From a checkpoint of a small mixture-of-experts model trained on Wikipedia.
Size: 13 layers, width 256, vocabulary 32768, 36.8M parameters.
Experts: 96 SwiGLU neurons an expert, a sigmoid router.
Training: a variant of SOAP for the experts, 435M tokens, 5989 steps.
Below are experts of layer 2 (counted from 0) of a mixture-of-experts language model. Rows are named router (the router's row for the expert), gate (a neuron's input weights, with its number), up (a neuron's input weights, with its number), down (a neuron's output weights, with its number) and show model dimensions 0-255. Each number is 128 + 32 x the weight over its row's rms, rounded and kept within 0 to 255. Numbers have three digits each.
After each expert's rows: "comes before" lists some tokens at least twice as common just after its tokens as in all text; "mostly gets" lists some tokens that are sent to it at least half of the time. This comes from a sample of Wikipedia text that the model never trained on. Tokens count by the router's weight.

# expert 12
router:089098161122123124055152122069170155123217123118145168142144134070138162117163121124129136078117105188143104125132066174122076131118139192144119121106124114091090205178125047119199080164106117141154110136114086116146129154166128131116141123128079154118137109160133154126142111133113133116146078154123120149012146155114147158178128102113099184144082138150199089049128117099132160094097118064145114176098107129130164145118140095144143159154119130109142135093079142055133120100194147116135131074124120114135139100186127048133081112159110083061087136071108141138161089203115126126118121150137056046109111137146109139137139118178117068165079121082129130136155175127137143112115099080067102148108130152148127152112083085054128116117124100141109118094117127143145106125123110
gate2:112145104121140112118154150131079107186100075101191018125067119152114125169132117124128171132135099140144124142173140123091149140168098108124158071097163132153151118161135141151109178102107083162097102079128112158128127101128147160133132097076131112155197132092127151177081065121142145131053140158202126115132190153125152148132087138106183100139166151184126127113112141162138109176137097138107073131146147132190093129099106174114153151119141109197163107177172164130163116207089178085063144147128180105129138118119131174167122137115141140148156163199127104148102184097152145094138134148118129106112150128196109048133131130117135127171153117125111110121161180139111094109129168163125171126073111132108091085127203135132094068104150106159163237165149148086170166122105154
up2:152094168132091137105106162107163119090137123124068148133148094117096099113150118101122118112147127096126128122091108121180123116091148171100125140124049111151113147141134072051127065172129119086070181160120126119103112178073137048147132227117167141112145159188124150099208169101108125092174084125099123133163053091120112127157157109154094111068127093102153134148169089133147202134132141084092176116119101154085132144183110097151143130124147124062078129124157117128079101123109059157162144108208097144086062120099119066121115128133114144078106092097144083100150119130135098156107116116138154160152102136121137152102189169110135169115118126130168165097118089089143201117099123101128149112215164136134129089147126155131148111149109087121082063079095088124064103099160132
down2:121137152157189174159093105146127070146145114106081160132099159070133128098135162100159090089085125133169213102094170169132133130158165145128123124091173167126132155106094151089100130167086129116101218099081163126150056134150128111078117062118131128141147112180076132120103126111137107129142188152087093131158097161111130053134114081104099108140149126112161112131158116107166105061131105109059190109143157104136102094129074102126110131113070184193165115162109080150119118084128148105090137126152097185071128102138088144132075125102128138130110136106165195130143109135100099075091104138175067145107141130135150111152142153100150058107156117170136147157142144086135202136178066127171073148131147105081091126142182069108098129095090103131099165183108117147084156193110113
comes before: "201", "1", "200", "0", "2", "199"
mostly gets: " ", " killed", " takes", " C", " Cemetery", " developed"

# expert 23
router:090128131136121174187047131168124137120161146139127180148098102093064123090114136162129104143095102154118083124139122202136152140151124195144149105166162096205097149074083112133147140148117143129142113103129106116116118137166107135198121130065068164073193133063111136180151140069111162083113131162129139116167145145154124090132092105080138036120134135159158139082105123172131134114125071122088131094132136141103155114140131086116129121075109140114156183153159140158140128119119142117142142034133125162140127107116132106111155108110154085062134178154102076163145131165085176137177150141182122096161143136134084103151149140058137156159162155129146139233112104105144096091117108147187091084083104123123141113126080106151187135148151036136128193136122155103128120085144055
gate0:089205166132094072164116128116158129156176100121150133146135103165101120158214159156101177119153142094155145112099154114148104117113130121147098142132126207099131110117114150157134156091132125083077139122078148106100105127064081130078137112116158116147137088158114086129095132111086100107190128112096096186150090088099128112109090105108207126088178169114128109093180090161100119045128143114158195172131122119118097114162142151115175125112153188150124115137148143145120136137103136118146043100116078141135140129153187165195118152087146164183107045148135131169082070118135091102165121085148126085154124184114147207113127153139074127118099112199136159101171101097133141094188128164109113120176130075159096148056107118157124144131136144162110112059131163180172149168124125
up0:137077113131150133107158120161109083184133125133138120140135177126125134134117154085150190058150133112139141183148102127126117167102141132091129106156124130106097114175160114120133128143179157140115173173084081176083092133124091107169168095116099108132110164168133109132150106146147138112084122086143154101121097177144178222141085173144068118120134094096158204098062108137180148139153103162114144150146119100136100040150147130168123167174176076118145142141139141094106150159153100117046164155193150104094109130140103139137125114105164163147117124177109135082097130162118081121103083132078118167105147148138101159132128132121159104107099091161112131127127150091110170114169173182109186146124180063147156111164155114151104069134105154157073097056156123000105092192135166
down0:148139129105126149036158160223145150163128093120124136133121091125165138121127173112138205107115130060143162132063129103171091119101114169217174143148117106098189144161157118174168179163153190133110119075151137136144108165116134148129083102099128145163090144065110127110131121114123111109072075160098096122154150117082133085155107170084125168105162093104123119136095112126125080082169134137100185092119197124129130151109095127109060166150150111142121121115109098098112145134110155097151084125134162123145088172166124159112148159107121173052120100129167152150167119154156055089141094184094150134088057138139149147149102102133152123158126094151113127112161139142085119186110150135132104108139135223164124114106133080119150117143122129129107193107135112049091209134201179
comes before: " |", ".", ",", "–", ";", "%"
mostly gets: "10", "12", "11", "20", "15", " two"

# expert 11
router:186117101150149090147131117168111180150069109018130120124179122174153108156118196126109038147114118120131045124124161110158190102127088130076116123132177116155117084105194137084186128115185166176121151132121204164110159093119094129071144117133122095102100131129150142108080170140110074126105146106079059161150143087129103141070086125170142119089135144089101180130126132147136082141134152090137136118145188169151103137123127118112119076157114130167113141124137172151115167146129121075084117124180100174142097106103136192138170131118097151154174166131118070151079135054110124125088139111112226151086132125088099133136150110068095160124169119144171153124187145087139158136112159187124098100156188122171165135136137161158128138150140172109140117133108113136147071166141115
gate1:131158128054107165127098088141114152176047162183117157114053129132136113121115146093052144118160141139121142129177145112132135137131130144157138132192071138117113135097049132116092158126090080137101062111170099148117142105177138098148115131148137111164191137116159095119108145157148134159106141098178172088185085121133091143131087180162172093137150124136187079176131166052131180149121130116169156078107135139047174115070214118128134130126073139116107105205142135151171039093105129119212105127103187171080174124169158146134100137124086099129097096110167169091097146126085141096134135148147079127148161122130127085074163089087091166111098139107131131094144096133174138168156154137135108172120139112103080118171105137127152146104150127166144119121077161097161130127143147
up1:126125107102121162126105135105131117124110132159098064124157092143106132040146151192095161127176122127183164144100128106160104049151128164115148149121136147136146139080105139186104167105116091100085150084077145146145084127093181101191123130183172104142162131091095086125123137115167135145127156131165143154171146202122091158104131170103120103198084158120109103130155109150102106147157078164132103085197091127071195118193123150154158114106151070074124144140160153138181118144102108138137121157109189100135097168185170100102082178119156177101101143130088168139099179144108123192148146114080067103180120135086135130105106133104189099090115151130094186140157073144151120129124086144106136181122092149125117164137147137105154122122092096128217147224147092108135154096090149
down1:147102185119081148097167071151094120202123092096144131073152122103137196131167080168142080109099137069149152157086129117111153108049141176143174127142168156142120152129126136149096141152083093119144105101095139123141139153124123048113107152156133102082128105095109151139114076167133112181166135154145111130088111096096149116134069104115083132151103154134118111100136107169151058092118128135119130078172183095141033128101167094093117115079132135082074084171141119096098137075156157096097086096080108106108107156081075164124153118074148121155168197118105137107165167097134115110117170162089124166133169200201160035148097113101128086178169096139065113154145112125130131128119194130199171164104131173159096095127150119127158134134152132143119154131133121153140177133156149
comes before: " the", " a", " his", " its", " her", " their"
mostly gets: " for", " of", " by", " with", " on", " at"

# expert 5
router:103127205116123144126088125102121108076255121088148211122177136118157166122187194151124135122132088179093124111115071178165057084140137163149113111123135142099110047158185079105093078180145138137116119145157107095166135145136132133145144150107091157139129088151127139120129080145088125112162072136077113159038153163119134198161143112059108196160091119113183100104105185083141093093141102070102119098116105132131116144118094116137127149152122122143116116124109128029149105145110123137131130127125069130144149087126130033122085120137106112129137156134105164131158094094096100130173085127162100063177131120158130134126166136189154091157116137120140142159139147121151134128098103099092174141123156158128091142126099079080078117128145126139078135094110092132161071111094118
gate2:104142153119124143129121164151128099119108110074125084121123143112113113137149139227137111118074139095060113079102138135096141095147087149099091103117119117105131125122140157094119183104181154174165115119121181127121086136156075154169058161085157106122161085117125183085003115055110145204122157142126133107153124130119080127069138091140126142131126185181135082154167139114079100119110115120155101141099062111086119087136156143064116134146118058105143142106131139161152114147100086150136139111072132105132120091139112143105145127138125179117157085148175175135127163111150101109159141117108106178140122110106157060046214098088088104120158121195107152104120142147166176097044143152143072120145071124125119123165143169080132144168137107146087181177140136116119107181133173
up2:180110095162171119105121125142165172105128133106135111158098146117121135149037101069121164150138136116152147240159127119136159171101155123158121110194130139117111126133103083096136100123081169098158135151117087165137143101098193098092187123187101154162111177133139090211165110162118185108134103065109138139166131140156160152139141120125203079117156091111099098163034123139163142124120149131121153140149162122121099127178107149162131103132173148132075142195117133108132098103071190128172111133099141163194108090132181096133100106153091098162142166114125127155171175136083123099109082124119114137163147163150137135236085135145082130141131111095075111107117138136154079076132167118141126201122222117135147133112108181145121117160087124178151096065132131112115100108114114
down2:126100110152131148138086147138181139135198127123146110198107131091115128176178124131156104124145162133161125112158116139062131138125149104107103110168142078196153131131140132168154116179105182188091136089158133121136134075105124107064083121082129112173138095108097134161129135100097095091085155111126107113160151137124123143135125129112199114032119114137089204144107163167162086136188131136096095076109091081078154098052151150136138091137141103134140126200128133104197162131080146089142125128153109099105138144167026145084103118098123126098128135110175136111155155195103080081118108131084120081102145130112128095094089125106148094131140138179134101150151091137135087120151152158163132196095153150189071104122164112093201096123173147177086122143107114083165147148177043
comes before: "0", " The", "5", "9", "8", "6"
mostly gets: ".", "199", "201", "200", "202", "198"

# expert 15
router:137124135139117103085034131074122102098194138116154153131148129119156107146156164121120157135145132176112113152128107179120065162144120152163134154124176127139060073129186210174185093102138092125085124144126151097141112182135157106154113139136054160150140106091078172094106160144062130120176124125140158157166197184183142102095096082177138150166122134181101111174102094124084121109120175167076102195088148126139091115104109120146171143144150106119131127045114131150172121108163151129090153093148122148156114158097085079087100123119112128084117100122135100117149118176109139143152173160136124131068110130131107134060126105127156089117125128073095110157011151164105130145133102067043140139155150135138125145200111129153133158126111153136153120103125100123117097201183094
gate0:119075096156121102105082143189150165156056087127172070179099042159165125123089104139166105142131108137116129119133175095159175127113121110114090178146116145123135156081105097137089205117054091125206150107120158149128162112123118128166105152135140080084147072160119116080105165163139116135152109151124088142183118106122112128123084184134127087110120137103153124136120065110127191175104085104126145137114156090112113146144106148199140161074079190148128166164182110121175109146094116091153086137009131182158103181160112106084092137110140141116155111132139200154133169112165131149138144164146102129144128128111110104136147145100058117135077127120144169135144079144110167149073160171170170128171079162138095131123100117111085097102156113113131122116092022119160137121130130
up0:094089135144131076119104133167124142110124079140063130191104080140127151088143102105194085145109157146101089121131126115134191118135112103104108146138058149067157108129117095114103187165101077137160115128095146110126138110120185160164128124153130086061127146164062106100143176207138112196166107128113181121152193123120116104106079150118127091158142133125161092114122104118189162145045128133098140159087124180069101133134145138160147150124121167171106141080168121154131160125157133080148111120044133127129049110120157131111141130116141095087126135151089159131161205143128145119110135110101104107185167133116117077147198128142077112076106100138151134133114036181054184149132196100163115157178107174120129137135099098176093121069093144137135088124132078171110125149115161
down0:177077124105147121125117122149102105180095099171141096173153090091147124126139148152145120128138111145146081115162147152127110146125139120108083089082179140172145165197136141105082165092115109127139172125131200130168110150169150066210208100138084144111204119118112181129133129169074175115161156140079121146128102110121194150123107118125108134133126154157100127126140116166116154094091130111134114101089137093142143123148200092147123195135105101134116095121123153013178120106160181099164174132139104127134078123105129121082116156159127125095174126156170113154178153164166147118091202210137150163139076116119167119107106161153094100164139120138146100189115065160098136206123149109174102144128139202114147121114087076166114144156197199076153144129147087128127156160136127
comes before: " by", " to", " in", "–", " on", " as"
mostly gets: " had", "ed", " made", " became", " used", " released"

# expert 18
router:111126077117111089096060092110114159106088143072099130151146123109113124138130123123137255127117111113144157129138096083130137097148104147158192174102140199085126134126015040198064081130155121133099136128133136182162104122134145149147122114169136114113093151194129073117132129128105150104104138116158159136107075097122174136140053088159137120113096151120132057095116138108122110107091074091113123086134143094106171115048126133132142113098129105072102101117121116126102126125091125129104129144164118132087115141107105111175176146110074131128141098112129156100110118115146135158118173131088084117115133139178107115114161186125141079169095119184150120177033145075146105136147096162089106139135130144108150099057135083058069079174108189158103143165128125122092138175170142
gate5:103111188142137241140172123108158137066128150213149153046108164110160148168158178145119064111138110129113084112148152168142105173069117101122069133196118104191166073135192141117130160106218150152137145161177190137110123130144097100133133126095169171109094089106100158135120139114093070146120138102113134094132155163129063151078126131168132163143119122046100129187100149148128106100173158150151148171123081214087129109134094087113093139142112179138148152083160154145143120115144141157145112091103130150109137114120164083118141160168112073116171135139119155045137123156164148092147188141127149105149135121098111167130145117184107190104137167126093109122169096114149149107115147124155191133169146082109119142091122131128123159097143083123176057105126121161116163107143131
up5:165106118073134177142143117142139127122104162147153084113154095110094140081151101120167108163114088178154106116161155101161123130106040048125139053107085058124134113135135141146132163141138132102148081151082094150139202176171151129077176184078116126163152091115143142156101075127141126135167145107132095136125140092090109100136127110187074141089227103122139105107118144139113113141111149109133101182145152080127118171132148099174163107128141116171189139128131175134184058120101176217134145109078183146216158125103154119094138103131162121151181131088106111107168174123119140071107137109165097085195136096126186103120120117131150130118161086171081062178167099163161113121121139121150137150186093070110094104163114145138124119106072137139093113139100159102183115136112116
down5:055123137089225142146166126128131136171110133167087068118110121145062118128109073116160195126140130121153160172170153113155084064120080097099171107178159089117101135086109093178138116131106120116099051121151153201133141164093144053121083096154111114108166079110181142103132128126135172146152089100154117145131131118108152154170170122173113155193128103149127095184126140115105044127079157099144130140130118087124165111060097166120103121095155150048149152137169104192148172165191126144166149085109135099134141177118113134149079114103059161115152097143113152140152108138133156143097144112102172184155145145127113158154100129084133158140114117181188075139090104168158117169093124141139159156143110117101116161125157088089184114179130132192137189165080128152114107114141104
comes before: " ", " —", " −", " \"", " +", " ."
mostly gets: " |", " was", " is", " were", " are", " been"